Experts of a small language model: 33.4M parameters, 32 SwiGLU neurons an expert.
Below are experts of layer 7 (counted from 0) of a mixture-of-experts language model. Rows are named router (the router's row for the expert) and show model dimensions 0-159. Each number is 128 + 24 x the weight over its row's rms, rounded and kept within 0 to 255.
Before each expert's rows: a language model's description of what the expert responds to; "comes after" lists some tokens at least twice as common just before its tokens as in all text. This comes from a sample of Wikipedia text that the model never trained on. Tokens count by the router's weight.

# expert 52
What it handles: Final digits of years, dates and scores and the following pipe, dash or colon, such as 1952, 1755–1779, W 74–70.
comes after: "1", "0", "9", "2", "8", "7"
router [147 121 143  92 103 114  70 156 175 117  80 125 119 152 103 119 145 139 148 139 147 160  95 144  86 140 116 154 152 134 171 126 130 166 155 123 173 170 112 127 144 162 119 100 128 137 131 162 118 167 114 125 132  98 158 130  97  99 161 127 112 143 154 124 144 150 144  84 134  77 128 118 138 115 138 124 125 140 152 140 135 114 132  95 137  84 170 142 147 112 119 121 135 146 106 107 142 100 129 139 124 100  97 157 144 103 149 151 112 127 114 157  83 140 130 104  88 121  65 113 132 118 129 163 149 135 133 159 131 140 142 175 105  81 182 114 148 135 133 116 124 144 105 106 157 175 137  95  98 108 165 135 161 124 126 148  99 138 149 118]

# expert 27
What it handles: Hyphens starting list lines in infoboxes and pipes starting table cells, plus semicolons, bullets and similar separators in structured data.
comes after: "\n", "1", "2", "4", ";", " T"
router [170 145 145 139 126 128  97 120 132  99 103 141 128 152 128  92 128 139 114 160 134 157  77 127 130  96 119 162 156 134 121 130 116 167 144 165 128 176  79 112 127 142 100 145 117 112 139 156  96 158 147  99 132 172 142 129 109 116 159 108 157 151 114 119 142 135 117  94  82 122 120 137 149 128 156 110 120 153 126 143 127 117 124  99 149 114 114 143 159 116  93 108 138 184 131 122 141 103 139 188  89 113 139 160 146 131 192 103 160 145  79 120  89 124 132 129  99 114  52 103 130  96 112  99 167 101 155 119 133 130 106 123 166 111 165  99 138 136 122 116 111 151 125 126 141 173 144  79 105 104 139 114 112 122 137 127 123 116 148 134]

# expert 47
What it handles: First word pieces of proper names, especially places and teams, such as New, Los, North, United, Ro, Col.
comes after: " |", " of", "-", ":", ",", " the"
router [174 119 123 106 120 110  64 114 151  88 104 102 134 130 100 122 128 146 139 196 160 181 103 101 115 138 118 164 146 117 154 117 163 139 162 149 132 170 111 109 139 159 102  94 106 130  87 158 112 133  82 134 123 119 124 111  94  77 109 111 138 141  91 114 149 121 136  72 120 117 108 116 184 130 131 130 155 137 128 120 106 111 143 127 129 105 109 149 136 118 141 151 125 127 109 122 147  87 137 184 104 122 140 142 146 133 157 132 148 138 134 130 101 143 127 120 110 105  70  99 143 153 100 102 148 114 144 142 109 148 125 163 102 113 158 120 147 159 121 123 126 125 149 139 113 184 146 103 125  78 154 151 137 169 141 150 110 150 115 124]

# expert 59
What it handles: Articles and possessive determiners starting a noun phrase, such as the, a, his, her, their, its, usually after a preposition.
comes after: " of", " in", " for", " to", "'", " with"
router [120 139 142 151 117 131 103 126 172  83  88 127 109 141 107 108 173 133 150 176 156 203 105  97  92 177 146 137 180 137 166 144 145 158 171 101 104 153 104 111 150 156 134 130 143 142 130 107  99 128  99  88 131 106 114 128 101 124 130 128 136 134 123 119 104 112 134  99 129 102 129 159 132 117 137 118 166 167 155 128  67  95 184 136 149  85 132 146 119 119 143 142 137 119 135 128 129 147 130 146 119  89 182 127 127 142 143 149 155 169 122 116  78 134 121 109 126 140 106 126 155  97 104 127 111 115 146 115 117 166 106 118 146 121 128 123 163 146 146 104 120 144 117 163 131 153 123  72 151  80 132 104 117 141 135 114 127 113 147 118]

# expert 32
What it handles: Standalone space tokens just before a number, as in batted .219, aged 42, June 30, or before an empty table cell.
comes after: " |", "|", ";", " the", ":", " a"
router [130 170 148 131 135 133 108 128 159 104 112 119 121 107 141 155 141 142 134 173 150 196  81 118 121 120 149 164 122  97 141 160 120 151 108 136 138 162 116 118 141 151 124 105  95 116 151 162 100 105 130  90 175 149 168 145  93 109 113 115 131 170 121  88 100 109 108  51 130 128 145 131 162 125 153 149 152 143 151 138 105 134 105 124 117  75 110 139 112 121 116 133 138 129 121 129 108 155 145 169 104 109 153 134 149 139 142 123 156 165 167  84  84 142 135 127 116 137  69 103 120 100 165 103 127 108 141 146  94 144 146 124 133 113 161 120 157 151 136 129 103 119 156 145 134 170 130  94 100  87 128 129 114 141 128 138  84 105 148 118]

# expert 26
What it handles: Pipes, en dashes, slashes, colons and × or − signs coming right after digits in sports statistics tables and score lists.
comes after: "0", "1", "2", "3", "4", "5"
router [149 100 148 128 118 128  92  86 128  86 129 152 113 140 149 136 159 154 123 172 115 172  52  93 152 134 146 112 150 112 145 133 137 174 175 112 130 174 111 138 129 160 115  94 127 149 112 173 121 154 106 140 129 112 125 129 124 133 131 136 111 165 124 101 120 102 128  76 123  72 119 137 144 126 147 125 147 124 148 121 118 111 138  89 152 116 160 150 139 111 120 125 130 161 122  87 128 144  99 137 106 130 145 150 148 141 177 120 144 129 162 114  85 147 136 134 130 101  98 139 124  66 108 117 138 111 165 153 128 118  95 113 142  88 160  92 143 174 151 137 153 152 122 131 140 187 154  87 149 109 140 142  94 135 143 125 147 132 148 139]

# expert 49
What it handles: Main verbs and connectors following a subject, comma or closing parenthesis, such as is, was, became, means, and, It.
comes after: ",", ".", " It", ")", " it", " which"
router [149 145 103 127 103 138 133 129 151  99  84 127  79 118 118  82 136 135 147 173 122 145 110 109 119 158 152 131 147 135 106 138 107 165 132 141 130 168 124 139 133 134 132 108 113 154 135 197 135 155 131 114 157 152 115 150 110 102 146 165 137 135 112 109 100 123 125 116 142  61 118 139 163 118 137 157 130 125 144 141 113  83 121 108 136  82 192 130 150 123 138 111 146 166 121  99  91 114 129 152 119 131 147 162 107 158 176 152 139 181 113 127 136 141 141  94  99 133  79 114 169 129 126 126 160  81 176  97 149 102 138 113 125  96 147  94 158 148 114 104 110 119 133 114 122 166 146 127 128 124 150 152 110 128 139  95  78 131 124 108]

# expert 5
What it handles: Conjunctions and list separators joining items or clauses, such as and, or, but, including, while, and commas between listed names.
comes after: ",", " and", "s", " to", " well", " such"
router [113  94 110 112  91 111 105 123 166  75 100 132 127 160  89 118 128 110 114 153 117 155 135 110  92 133 144 148 152  92 111 117 102 160 137 133 153 145 116 106 148 142 100  72 137 108 131 145  76 147 138 101 128 117 123 132 119 135 141 159 173 128 107 170 108 149  99  91 124 114 116 131 129 124 133 161 118 144 127 156 110  94 148 110 166  58 129 125 145 128  92 164 113 124 146 138  89 121 154 119  90 101 125 156 117 136 189 145 159 151 126 130  94 142 157  97  84 153  90 113 142 137 118 133 147 108 142 107 136 109 127 134 103  96 140 137 113 155 143 103  98 160 136 141 147 174 133 125 143  87 115 158 138 102 160 117  78 120 122 164]

# expert 13
What it handles: Single digits inside years, scores and figures, especially the first digits of years like 2014 or 1925.
comes after: " ", "1", "2", " (", "3", " $"
router [127 113 150 125 138 150  60 152 122  99 151 155 147 145 124 111 140 113 126 160 126 175 125 118  99 151 181 149 130 103  97 116 155 149 133 126 108 156 119 132 123 155 117  75 116 124 151 145  97 117 121 126 101 150 166 106 100  98 173 120 137 126  93 157 135 143 139 100  96 106 129 133 119 136 175 140 155 151 121 164  94  74 156 141 161  87 119 123 149 151 135 112 148 148 134 130 119 146 123 121 110 146 148 174 126 152 149 115 151 156 135 124  90 133 134 125 109 139  67 143 143  82 111 128 138 138 167 137  71 149 135 149 144 135 138 110 131 165 127 120 111 115 153 133  99 164 144 101 153  88 126 123  83 124 166 106  98 116 147 176]

# expert 17
What it handles: Digits of years and dates, especially 1, 9, 0, 2 in birth–death ranges and release dates, plus the word piece el.
comes after: " ", "1", "2", " in", "–", " ("
router [161 158 134  87 143 142  38 156 118  86 119 169 135 118 108 138 124 129 137 151 146 174 101 144  92 137 123 124 146 140 137 141 120 156 153 145 143 152 133 119 113 172 134  99  97 119 135 139  85 113 115 131 136 115 143 131 106 102 159 132 126 124 120 120 133 114 132 104 143  73 146 128 137 125 185 107 154 149 145 101  97  91 161 149 172  85 139 172 122 134 149 127 131 189 138 121 135 121 138 136 120 156 110 155 163 113 157 150 153 156 119 129  89 164 103 133 123 120  63 146 135 110 128 129 151 117 151 133 111 138 111 121 148 111 144 110 133 170 164 135 114 138 108 134 123 168 144 123 114 101 123 150 115 152 172 118  75 140 127 164]

# expert 41
What it handles: Modifiers after the, a or of, such as popular, national, new, local, American, and the word the itself.
comes after: " the", " of", " a", "'", " in", " for"
router [164 140 140 127 131 105  94  93 116 103 102 140 156 135 117 151 151 152 137 189 109 169 101 126 124 115 174 181 173 129 118 133 141 162 139 116 134 154  89 116 153 157  91  89 135 109 142 125 101 129 136 103 113 138 162 150  68 145 157 141 139 150 130 106 159 123 121  80 126 120 120 108 151 126 132 136 122 138 147 127 111 127 127 102 135  53 131 169 141 125 133 163 147 114 139 113 131 101 121 149 112  85 169 166 121 143 149 131 160 154  88 134  75 138 134 109 125 120 124 132 172  98 115 128 137 146 112 153 106 138 142 143 153 137 139 108 136 158 168  96 106 132 113 143 146 155 116  73 131  79 158 159 144 148 133 140 111  99 143 128]

# expert 12
What it handles: Digits, dashes and codes inside sports tables and statistics lists, such as 9:6, 3/6, FW, MF, GK, Ret, closing brackets.
comes after: " ", " |", "–", "1", "3", "4"
router [144 147 143 150 101 130 103 150 166 100 121 114 114 145 122 106 188 141 148 165 120 158  71 142 126 113 143 124 168  98 149 123 117 148 141 131 134 163  98 127 116 145 123  96  99 140 132 170 138 132 120 128 122 173 134 115  87  93 121 145 189 183 141 108  75 138 130 104 124 110  92 118 164 108 146 122 171 129 141 116 148 119  92 108 102  97 159 131 150 156  92 124 156 145 108 143 151 129 146 166  97 101 108 154 147 124 159 129 159 134 127 102  98 168 126 154  76 139  89 142 131  92 103 135 156 129 147 103 112 121 149 112 151 121 192 127 136 150 142 102 108 143  98 127 136 152 126  92 116 126 124 160 115 144 117 149 102 110 124 123]

# expert 38
What it handles: Opening syllables of names and words split into pieces, such as Sa, Ha in Haven, Ka in Kaori, ru in ruins, ho in home.
comes after: " ", " \"", "\n", "-", " (", ":"
router [170 155 119 148 142 133  87 138 139 112 109 163 127 166  86 116 139 160 124 147 162 196  71 122 122 139 126 136 164 124 158 147 132 128 132 135 133 151 125 109 138 134 124  85 154 136  99 138 136 112 104 133  70 131 131  98  93 105 140 100 118 140 149 100 117 124 155  97 129  85 139 138 153 127 112 166 115 134 143 122  86  93 160 122  98 113 159 133 130 139 144 138 157 157 146 132 130 122 135 146  91 112 128 162 144 146 151 139 144 173 103 126  53 156 116 142 123 135  94 123 138  64 134 137 165  79 136 148 131 138 125 145 139 121 145 110 132 164 116 101 117  90 111 124 138 183 147 115 144  76 144 131 130 110 147 103  97 104 135 144]

# expert 28
What it handles: Capitalized first syllables of foreign place, club and person names, often in tables, such as Oriente, Albuquerque, Yusubov.
comes after: " |", "-", ":", ",", " of", "|"
router [146 129 118  80 113 148  82 106 180  88 106 134 138 116 100 129 146 122 139 176 160 169  69 145 124 118 147 143 159 105 143 132 114 120 159 102 162 197 110  95 148 169 131  92 124 135 105 152 118 148 111 112 121 140 143  83  68 109 124  64 127 159 116 128 137 134 133  66 120 107 114 100 153 122 146 143 128 107 125 149  69 110 147 134 115 119 133 121 139 109 144 139 132 152 119 153 117 129 124 136 105 108 123 179 107 145 157 123 155 134 136 136 105 123 140 131  99 121  64 113 165 116 138 129 116 101 156 129 107  98 123 107 137 115 143 126 135 144 163 121 106 129 123 140 150 180 121 107 151  97 123 100 121 148 113 115 100 138 144 131]

# expert 0
What it handles: Relative pronouns, conjunctions and subject pronouns starting a new clause after a comma or period, such as which, who, that, they.
comes after: ",", ")", ".", "\"", " that", "),"
router [154 143 148  95 127 140 116 162 149  93 110 108 152 136 135  98 114 158 139 156 131 179  86 118  79 124 115 146 125 126 154 114  75 157 138 129 111 157 133 130 148 145 125 128 139 162 123 151 124 126 111 140 138 127 120 126 111  77 148 143 145 143 163 132 114 106 133 107 125  91 143 168 141 100 144 153 115 184 147 132  78 106 133  80 137  78 180 122 158 121 134 119 141 156 116 109 150 129 117 122 122 101 125 143 118 123 168 114 142 146  91 118  89 144 119  91  98 146  83 119 164  69 112  93 121  93 151 131 159 107 165 156 137 137 122 129 126 133 130  84 129 146 129 131 152 175 158 110 122 111 135 148  62 144 109 109  98 117 117 144]

# expert 10
What it handles: Line breaks after headings, list items or table rows, plus mid-word pieces like ci, tri, avi in Latin and Romance words.
comes after: "\n", " |", ".", ")", "==", " ="
router [129 156 128 100 127 106 112 127 120 122  72 114 124 110 117 100 152 148 111 164 154 153  87  98 128 117 144 158 120  79 107 137 132 131 107 158 120 159 119 145 151 138 122 106 142 168  93 160 122 137 116 126 121 125 119 128  92  81 161 145 137 133 134 115 130 123 144  54  96 101 137 127 109 126 148 135 111 124 134 127 103 112 117 130 108  83 109 160 147 129 138 171 128 159 120  72 109 108  91 145 139  94 140 165 150 142 153 150 166 180 115  87 106 137 107 132 114 161  63 119 152 114 110 128 139 133 125 126 109 119 135  71 114  76 164  94 107 159 133 121 103 113  91 129 148 180 132 127 137 108 131 132 115 148 104 103  91 117 138 121]

# expert 55
What it handles: Forms of be and become before a predicate, and "as" in "emerged as leaders", "recorded it as".
comes after: " was", " is", " as", ",", " it", " It"
router [174 141 118 120 145 129 106 120 144 121 116 156  95 151  98  77 157 127 154 186 127 186 134 125 120 173 142 138 148 110 117 100 124 142 143 147 178 193 103 135 101 152 120 100 145 145 119 145 129 162 156 118 124 155 132  96  99 111 139 153 142 143 139  97  95 134 130 113 105  87 117 115 130 111 167 111 115 155 113 119 107  89 144 132 153  85 122 133 145 122 166 100 153 136 122  69 111 131 138 139 120 116 186 145 120 152 174 126 131 187 123 102 109 126 128 115  82 151 101 119 173 116 127 150 190  92 158 122 148 126 121 119 120 127 165 123 149 134 140 128 121 136 118 140 129 174 116 124 131 116 145 120 129 143 155  88 110 134 138 109]

# expert 44
What it handles: Articles and possessive determiners opening a noun phrase after a preposition or verb, such as the, a, an, his, its.
comes after: " of", " in", "'", " to", " with", " for"
router [124 132 144 123 147 125  84 168 163  91 101 146 119 124 107  90 153 128 141 170 132 206 104 126 105 161 160 168 163 149 157 143 133 176 156 164 122 162  84 125 171 165 164  93 129 146 118 146  94 131 104 108 139 110 101 121 118 119 136 150 122 151 114 107  87 111 120 112 120 108 107 150 139 123 141 124 149 128 147  98  76  84 133 120 141  94 130 127 124 108 153 147 129 139 139 113 124 140 104 142 144  90 163 135 109 162 173 141 155 191 115 157 101 121 122 105 121 130 109 142 136 106 120 124 160 119 121 116 143 152 136 128 124 140 147 114 150 148 150 123 141 167 130 152 135 146  98  99 159  67 145 105 114 136 135 108 119 124 149  86]

# expert 15
What it handles: Single digits in the middle of years, ISBNs, IDs and measurements, often in tables, as in 7-3-7, 19-4-7; also Arabic and Cyrillic letters.
comes after: " ", " |", "9", "1", "0", "3"
router [144 147 112 124 119 122 115 138 141 120 118 177 122 127 119 132 175 141 136 173 122 180  81 167 103 143 156 158 106  95 105 108 130 132 166 116 157 162 106 113 152 143 148 120 121  93 119 120 118 119 128 163  90 103 149 150  88 106 115 147 101 151 134 129 139 114 117  88 103  99 167 123 177 110 119 110 133 136 120 100 104  92 121 124 170  91 115 131 111 121 151 156 135 131 135 132  94 125 126 136 121 148 152 172 130 122 173  97 171 169 133 131  63 114 146 117 109 149  79  90 153  92 149 118 146 109 153  75 137 156 131 111 115 104  97 117 135 174 101 132  95 141 123 136 125 155 167  98 110 108 144 147 151 121 128  96 126 139 140 127]

# expert 46
What it handles: Separate space tokens before numbers or words mid-sentence, such as January 1938, in 2019, an absentee.
comes after: "|", ",", " the", " |", " in", " a"
router [130 157 114  98 103 142 104 130 124 102 131 147 149 125  77 135 149 155 140 155 176 158 121 113 101 144 155 130 154 117 127 137 116 169 116 118 162 141 118 117 119 161 101  78  94 122 130 158 122 103 130 114 135 140 150 129  75 115 151 134 111 111 119 122  82 106 106  39 125  92 135  94 119 149 152 101 126 140 159 137 116 102 168 120 145  76 120 148 128 100 126 128 162 124 145  93 104 169 131 117 140 110 138 159 112 118 156 143 154 141 150 127  87 155 118 149 100 135 114 111 127  86 122 129 144  90 189 134 108 110 142 120 108  94 166 116 140 155 131 122 105  94 118 116 127 139 113 110 163  97 176 142 119 133 168 121 102 129 154 164]

# expert 14
What it handles: Single opening letter or consonant cluster of a word split into pieces, such as S in Súper, n in navigable, c in catabolism.
comes after: " ", " (", "-", ",", " the", " of"
router [125 130 123 125 108 120  81 115 126  96 149 144 119 144  81 114 123 123 125 189 145 177 104 110  78 126 120 118 169 127 127 100 154 146 137 146 144 142 124 102 128 144 152  43  97 139  99 181 151 125 130 142 122 107 125  89 115  91 179 122  98 180 108 129 125 114 118  92  83  92  99 121 137 112 139 130 140 145 163 132 117 101 121 115 120 114 150 155 122 127 122 154 138 151 154 122 148 107 133 134 114 123 113 154 132 147 152 143 136 170 124 136  86 164 148 108 104 130  77  86 124 110 119 122 148 106 168 140 100 153 112 143 128 112 144 120 154 160 105 130 102 142  93 127 128 166 155 122 117  70 146 157 137 134 163 130 110  89 130 127]

# expert 3
What it handles: Standalone space tokens inside text, often before a number, name part or word, as in "Fund Baby", "Traquair, 1888".
comes after: ",", " the", ":", " in", "|", " and"
router [122 173 126 135 121  98  96 115 133  92 103 155 117 143 111 119 143 149 152 153 197 195 114 158  82 152 158 136 131 120 136 142 110 156 120 140 148 154 122 135 155 141 103 104  99 153 110 122 123 137 135 149 135 171 113 130  88 113 166 123 135 116 129 110 103 139  92  45 166  95 130  84 111 110 152 126 162 128 161 139 103 128 140 127 159  72 129 131 136 141 150 173 183 129 127 125 138 162 138 142 120  96 141 131 123 134 138 122 154 152 153 134  82 147 145 124 119 144 113 144 129 124 143 142 151  79 139 121 130 120 158 119 127 113 145 132 154 124 101 144 119 126 138 147 107 154 117 119 123  78 122 131 117 124 182 105  67 101 122 122]

# expert 11
What it handles: Opening parentheses, quote marks and square brackets before names, nicknames or language tags, plus plus signs and table cells.
comes after: " the", " A", " a", " The", " |", "A"
router [130 115 125 143 105 161  82 145 140 121 113 150 100 127 128  95 160 112 147 153 153 159 118 145 110 119 125 134 136 132 154 102 129 183 103 128  93 173  92  82 116 142 136  79 136 130 124 158 131 123 137 122 144 157 135 140 102 100 132  92 166 166 155 117 139 121 120  67 112 114 155 144 157 133 149 133 140 137 120 135  91  97 150 106 141 104 115 139 172 116 135 128 185 115 134 130  92 175 140 168 121 119 121 140 155 110 158 128 156 138  98 116 121 143 124 129 131 126  79  97 153  66 139 135 127 120 183 128 142 118 150 133 145 106 130 124 133 161 127  85 123 112 137 106 178 188 114 115 141 110 137 165 139 131 139  96 108 101 181 134]

# expert 54
What it handles: Opening consonants or clusters of a word, often after a space or inside compounds, such as st in backstage, tr, sp, f in backflow.
comes after: " ", "-", " (", " \"", " re", " con"
router [132 106 136 153 130 116 107 129 109 118 142 155 155 164 135 129 178 161 138 153 135 189 111 136  98 158 138 150 160 132 119 127 111 148 103 168 136 161 123 111 142 108 163  78 118 121 133 141 141 129 124 144 154  87 132 112 113  93 143 157 150 136 103  81 125 124 142  66 117 108 106 132 148 118 126 136 166 140 163 121 141  93 151  92 160  77 165 120 157 137 162 142 145 151 113 133 130  87 135 169 122 114 130 168 155 136 146 122 150 177 113 110  96 140 116 123 120 159  67 133 102 120 145 107 112 113 139 119 106 117 117 154 131 109 157 109 140 170  96 133 121 125 129 127 153 210 148 105 133  88 118 155 141 129 137 113 119 118 137  93]

# expert 53
What it handles: Closing parentheses, closing quote marks, periods, dashes and braces ending a phrase, in prose, math markup and table cells.
comes after: "s", ")", "3", "6", "4", "7"
router [125 141 144 143 137 139  85 125 139 139  96 130 103 161 126  91 125 147 128 156 107 143  89 115 114 130 169 144 145 108 107 104 115 148 152 142 101 174 120 105 138 125 110 100 114 139 126 144 142 183  94 135 114 164 122 146  78 120 141 144 151 141 131 135 104 108 134  76 168 117 151 151 157 112 148 155 153 154 138 145 136 105 119 129 139  86 176 114 160 113 153 127 157 121 100 109 128 103 130 175 122 141 111 171 113 145 157 132 167 146 127  91 164 139 131 117 102 171  84 118 166 126 126 110 123 130 117 101 144 107  81 126 123  86 171  78 144 170 120 122 142 146 123 133 144 164 159 101 106  99 141 153 119 121 141 147  58 138 111 132]

# expert 24
What it handles: Prepositions like of, with, as, by after a noun or verb, plus French name pieces such as de, Jean, é in Frédéric.
comes after: ",", "s", "é", "ed", " University", " name"
router [109 124 142 128  97 155  86 140 155 113  82 150  91 114  99 101 140 105 119 155 110 143 118 128 113 146 136  92 159 102 155 136 126 141 158 140 113 190 116 142 161 152 152 109 134  95 136 124 102 155 145 146 136 144 111 131 115 128 141 164 152 121 120 140 131 145 112  96 145  76 153 113 125 131 178 113 141 133 107 121  89 132 148 119 157  70 168 105 162 141 156 155 133 122 143 110 117 147 147 162 121  82 112 132 130 146 121 125 159 126 123 159 114 143 138 125  83 159  40 126 135 116 125 113 146 126 140 131 136 139 155 102 132 109 175 141 154 162 136 127 140 147 129 141 163 196 120  73 120  94 139 155 125 158  97 105 112 129 132 116]

# expert 4
What it handles: Final digits of figures and cell separators in data tables, plus unit words like million, sq, km, %, lb.
comes after: "0", " |", "3", "4", "5", "1"
router [136 107 153 109 107  81  75 107 154  91  79 134 137 104 103 147 159 155 153 163 105 147  87 106 133 148 136 171 134 100 142 135 130 167 127 108 136 194 131 120 174 140 123 118 134  92 110 153 131 143 106 148 102 124 102 135  77 105 110 156 127 147 156 102 115 137 128  82 127  77 122 126 145 102  90 134 114 144 127 105 124 114 130 109 143 104 137 128 122 120 109 121 126 131 114 107 160 159 110 147 102 142 141 170 136 145 188 163 144 138 133 122 107 150 119 124  83 118  92 131 143  89 130 136 127 126 122 126 143 156 123 106 151  85 118  82 120 154 137  80 142 116  87 136 150 172 136  91 128 101 135 109 156 124 110 105 104 120 165 151]

# expert 25
What it handles: Raw byte pieces of Japanese, Chinese and Korean characters, plus spaces and pipes in table cells and list lines.
comes after: " |", "-", " (", "|", "–", ";"
router [119 140  80 131 104  94  98 132 166 125 127 121 159 127  96 119 136 160 150 178 129 202  98 123 101 105 142 143 163 112 150 121 155 141 156 102 156 163  86 147 146 152 109  92 119 144 127 118 140 129 129 114 118 129 137 124 104 117 106 165 151 149 112 110 121 117 141  77 123 120 143 147 179 133 174 148  98 152 124 117 122  86 124 126 146  89 111 128 135 160 144 142  93 140 107 112 123 132 116 110  97 129 111 154 147 128 156 123 178 148 133 132  87 159 125 129 111 113 100  98 148 134 125 118 110 137 168 110 108 153 124 130 122  96 148  97 127 161 100 101 104 138  80 135 135 178 151  89 134  64 134  94 123 129  95  79 112 134 138 132]

# expert 1
What it handles: Verbs, particles and infinitive "to" after auxiliaries, "to" or "not", such as come back, go to rescue, may, must.
comes after: " to", " is", " was", "s", " not", " be"
router [126 165 120 135 124 163 112 135 135  87 139 121 106 140  92 116 153 151 129 145 139 158 100 132 113 123 187 146 145 123 141 128 146 161 146 161 152 135 130 122 163 137 107 120 135 144 135 143 109 146 130 119 133 150 128  98 121  74 146 132 102 137 136 116  88 141 121  98 118 118 106 130 146 110 159 136 131 147 143 101 112  77 150 106 171  50 120 125 108 147 146 152 140 120 172 117 132 104 119 166  81  94 127 160 141 153 188 117 129 156 164  89 114 136 117 144 101 183  78 119 128 113 118 120 133  65 130  93 121 140 122 114 144 113 152 126 151 144 103 124 112 131  74 116  93 176 173 118 110 134 150 126 114  90 141 131  94 123 134 122]

# expert 62
What it handles: The words of, for, among, every and opening brackets, plus pieces like ur in Saturday and spaces or periods in numeric tables.
comes after: " |", ";", "%", " one", "4", " S"
router [148 128 136 141 117 103  91 123 136  76 111 141 141 110 118 154 165 142 150 170 108 166 119 127 114 130 147 136 132  99 123 122 143 120 106 141 126 181 134 123 134 133  77 107 169 103 105 113 132 140  86 105 126 135 121 118  87 130 138 114 152 166 134 140 124 104 138  65 133 131 126 137 152 115 124 140 117 152 126 163 104 121 125 149 139  89 114 144 125 127 144 124 151 128  81 114 115 167 129 159  87  94 138 155 151 159 160 118 146 134 106  98  82 170 164 144  98 109  69 138 166 106 112 126 138 102 145 154 120 113 125 101 134  81 118 120 131 141 144  70 110 141  92 143 176 191 161 132 130  71 154 140 127 135 128 141 109 114 148 141]

# expert 51
What it handles: Short numbers such as 1-6 in tables, season numbers, scores, dates and model names, as in R5, season 5, October 24.
comes after: " ", " (", " $", " #", "_{", "/"
router [130 126 141 112 132 149 117 172 140  90 129 124 138 139 112 113 130 127 160 154 115 200 119 155  68 116 151 154 120  89 120 135 119 131 141 156 130 157 110 133 128 123 150  76 131 157 168 153 120 132 148 136 133 115 155 132  93  83 129 147 152 170  88 142 126 128 120 104 146 124 108 117 172 127 157 155 145 161 164 136  84  96 165 140 165 100 138 154 143 137 125 148 127 156 146 166 130 151 164 168  74  90 135 141 133  86 149 114 177 123 129 126 105 127 134 164 120 146  71 114 149 134 128 118 162 150 162 112 110 136 117 126 147 141 165 108 152 153 125 143 129 126 116 144 157 174 164 125 105 107 144 129 116 133 134  95  98  93 124 108]

# expert 16
What it handles: "of", "the" and title words in government and institution names, such as Department of, State, National, President of.
comes after: " the", " of", "'", " for", " as", " by"
router [125 138 156 136 111 119  73 109 120 104 123 132 144 138  92  95 153 152 164 175 102 170 110 141 125 150 148 157 144 132 115 114 152 130 132 151 148 178 106 124 104 180 122  88 138 112  95 142 131 155 126 100 113 141 148 156 105 118 163 133 137 125 128 128 162 139 133  84 121 118 116  87 114 120 130 143 104 106 128 125 115 126 116 103 132  69 157 126 157  93 157 173 121 136 135  85 136 134 120 159 139 118 178 157 130 180 125 115 151 150 115 148 102 163 141 112 120 116 118 121 150 128  97 134 192 134 128 158  88 148 139 111 134 122 155 124 153 164 137 113 110 108 126 121 139 177 151  76 148  73 174 135 124 172 119 106 123 108 127 119]

# expert 18
What it handles: Second or later digits of multi-digit numbers in scores, dates, money and table cells, such as the 0 in 2005 or U20.
comes after: "1", "2", "3", "4", "5", "7"
router [159 144 133 112 105 154  92 164 147  97 111 159 107 127 138 131 139 140 113 167 116 166  89 118 102 140 150 165 128 144 123 124 125 134 168 140 120 165 138 158 142 167 140  70 109 140 124 174 120 116 126 100  99 126 163 152 103  84 118 143 122 130 122 101 147 171 161  97 130 100 152 166 157 129 158 112 153 117 108 125 113  85 127  91 145  82 126 111 129 123 128 115 150 154 112 122 124 113 140 174 123 119 150 146 135 131 169 144 148 146 133 118  71 176 117 105 117 141  76 143 112  82 143 121 137 153 130 132  99 121 124 103 162 102 197  99  97 144 132  85 132 118 107 145 120 156 131 105 143 120 131  87 123 146 141 109  86 131 138 113]

# expert 30
What it handles: Final digits of coordinates, years and measurements, such as 2°26′ or 1982, plus adverbs like heavily, widely, recently, and century, ago.
comes after: "0", "1", "2", "9", "8", "5"
router [150  94 127 102  94  97  99 144 158 103 128 126 119 150  98 139 104 152 134 127 129 164  97 100 101 154 127 160 146 111 137 139 167 116 154 138 161 145 125  96 124 181 109  87 140 122 118 149  97 150 123 143 103 104 151 133 103 111 141 148 131 125 147 108 109 161 129  83 131  68 139 139 149  97 122 131 100 131 158 130 107  91 123  78 124  72 148 143 138 100 126 123 132 178 125 118 145 129 116 125 118 152  96 168 144 121 174 149 132 170 143 186 103 144 149 119  99 123  78  87 169  96 130 121 153 138  89  98 146 139 131 116 135 106 167  97 118 109 121 128 121 140  93 125 131 176 148  91 136 110 167 125 134 114 131 106 137 118  99 131]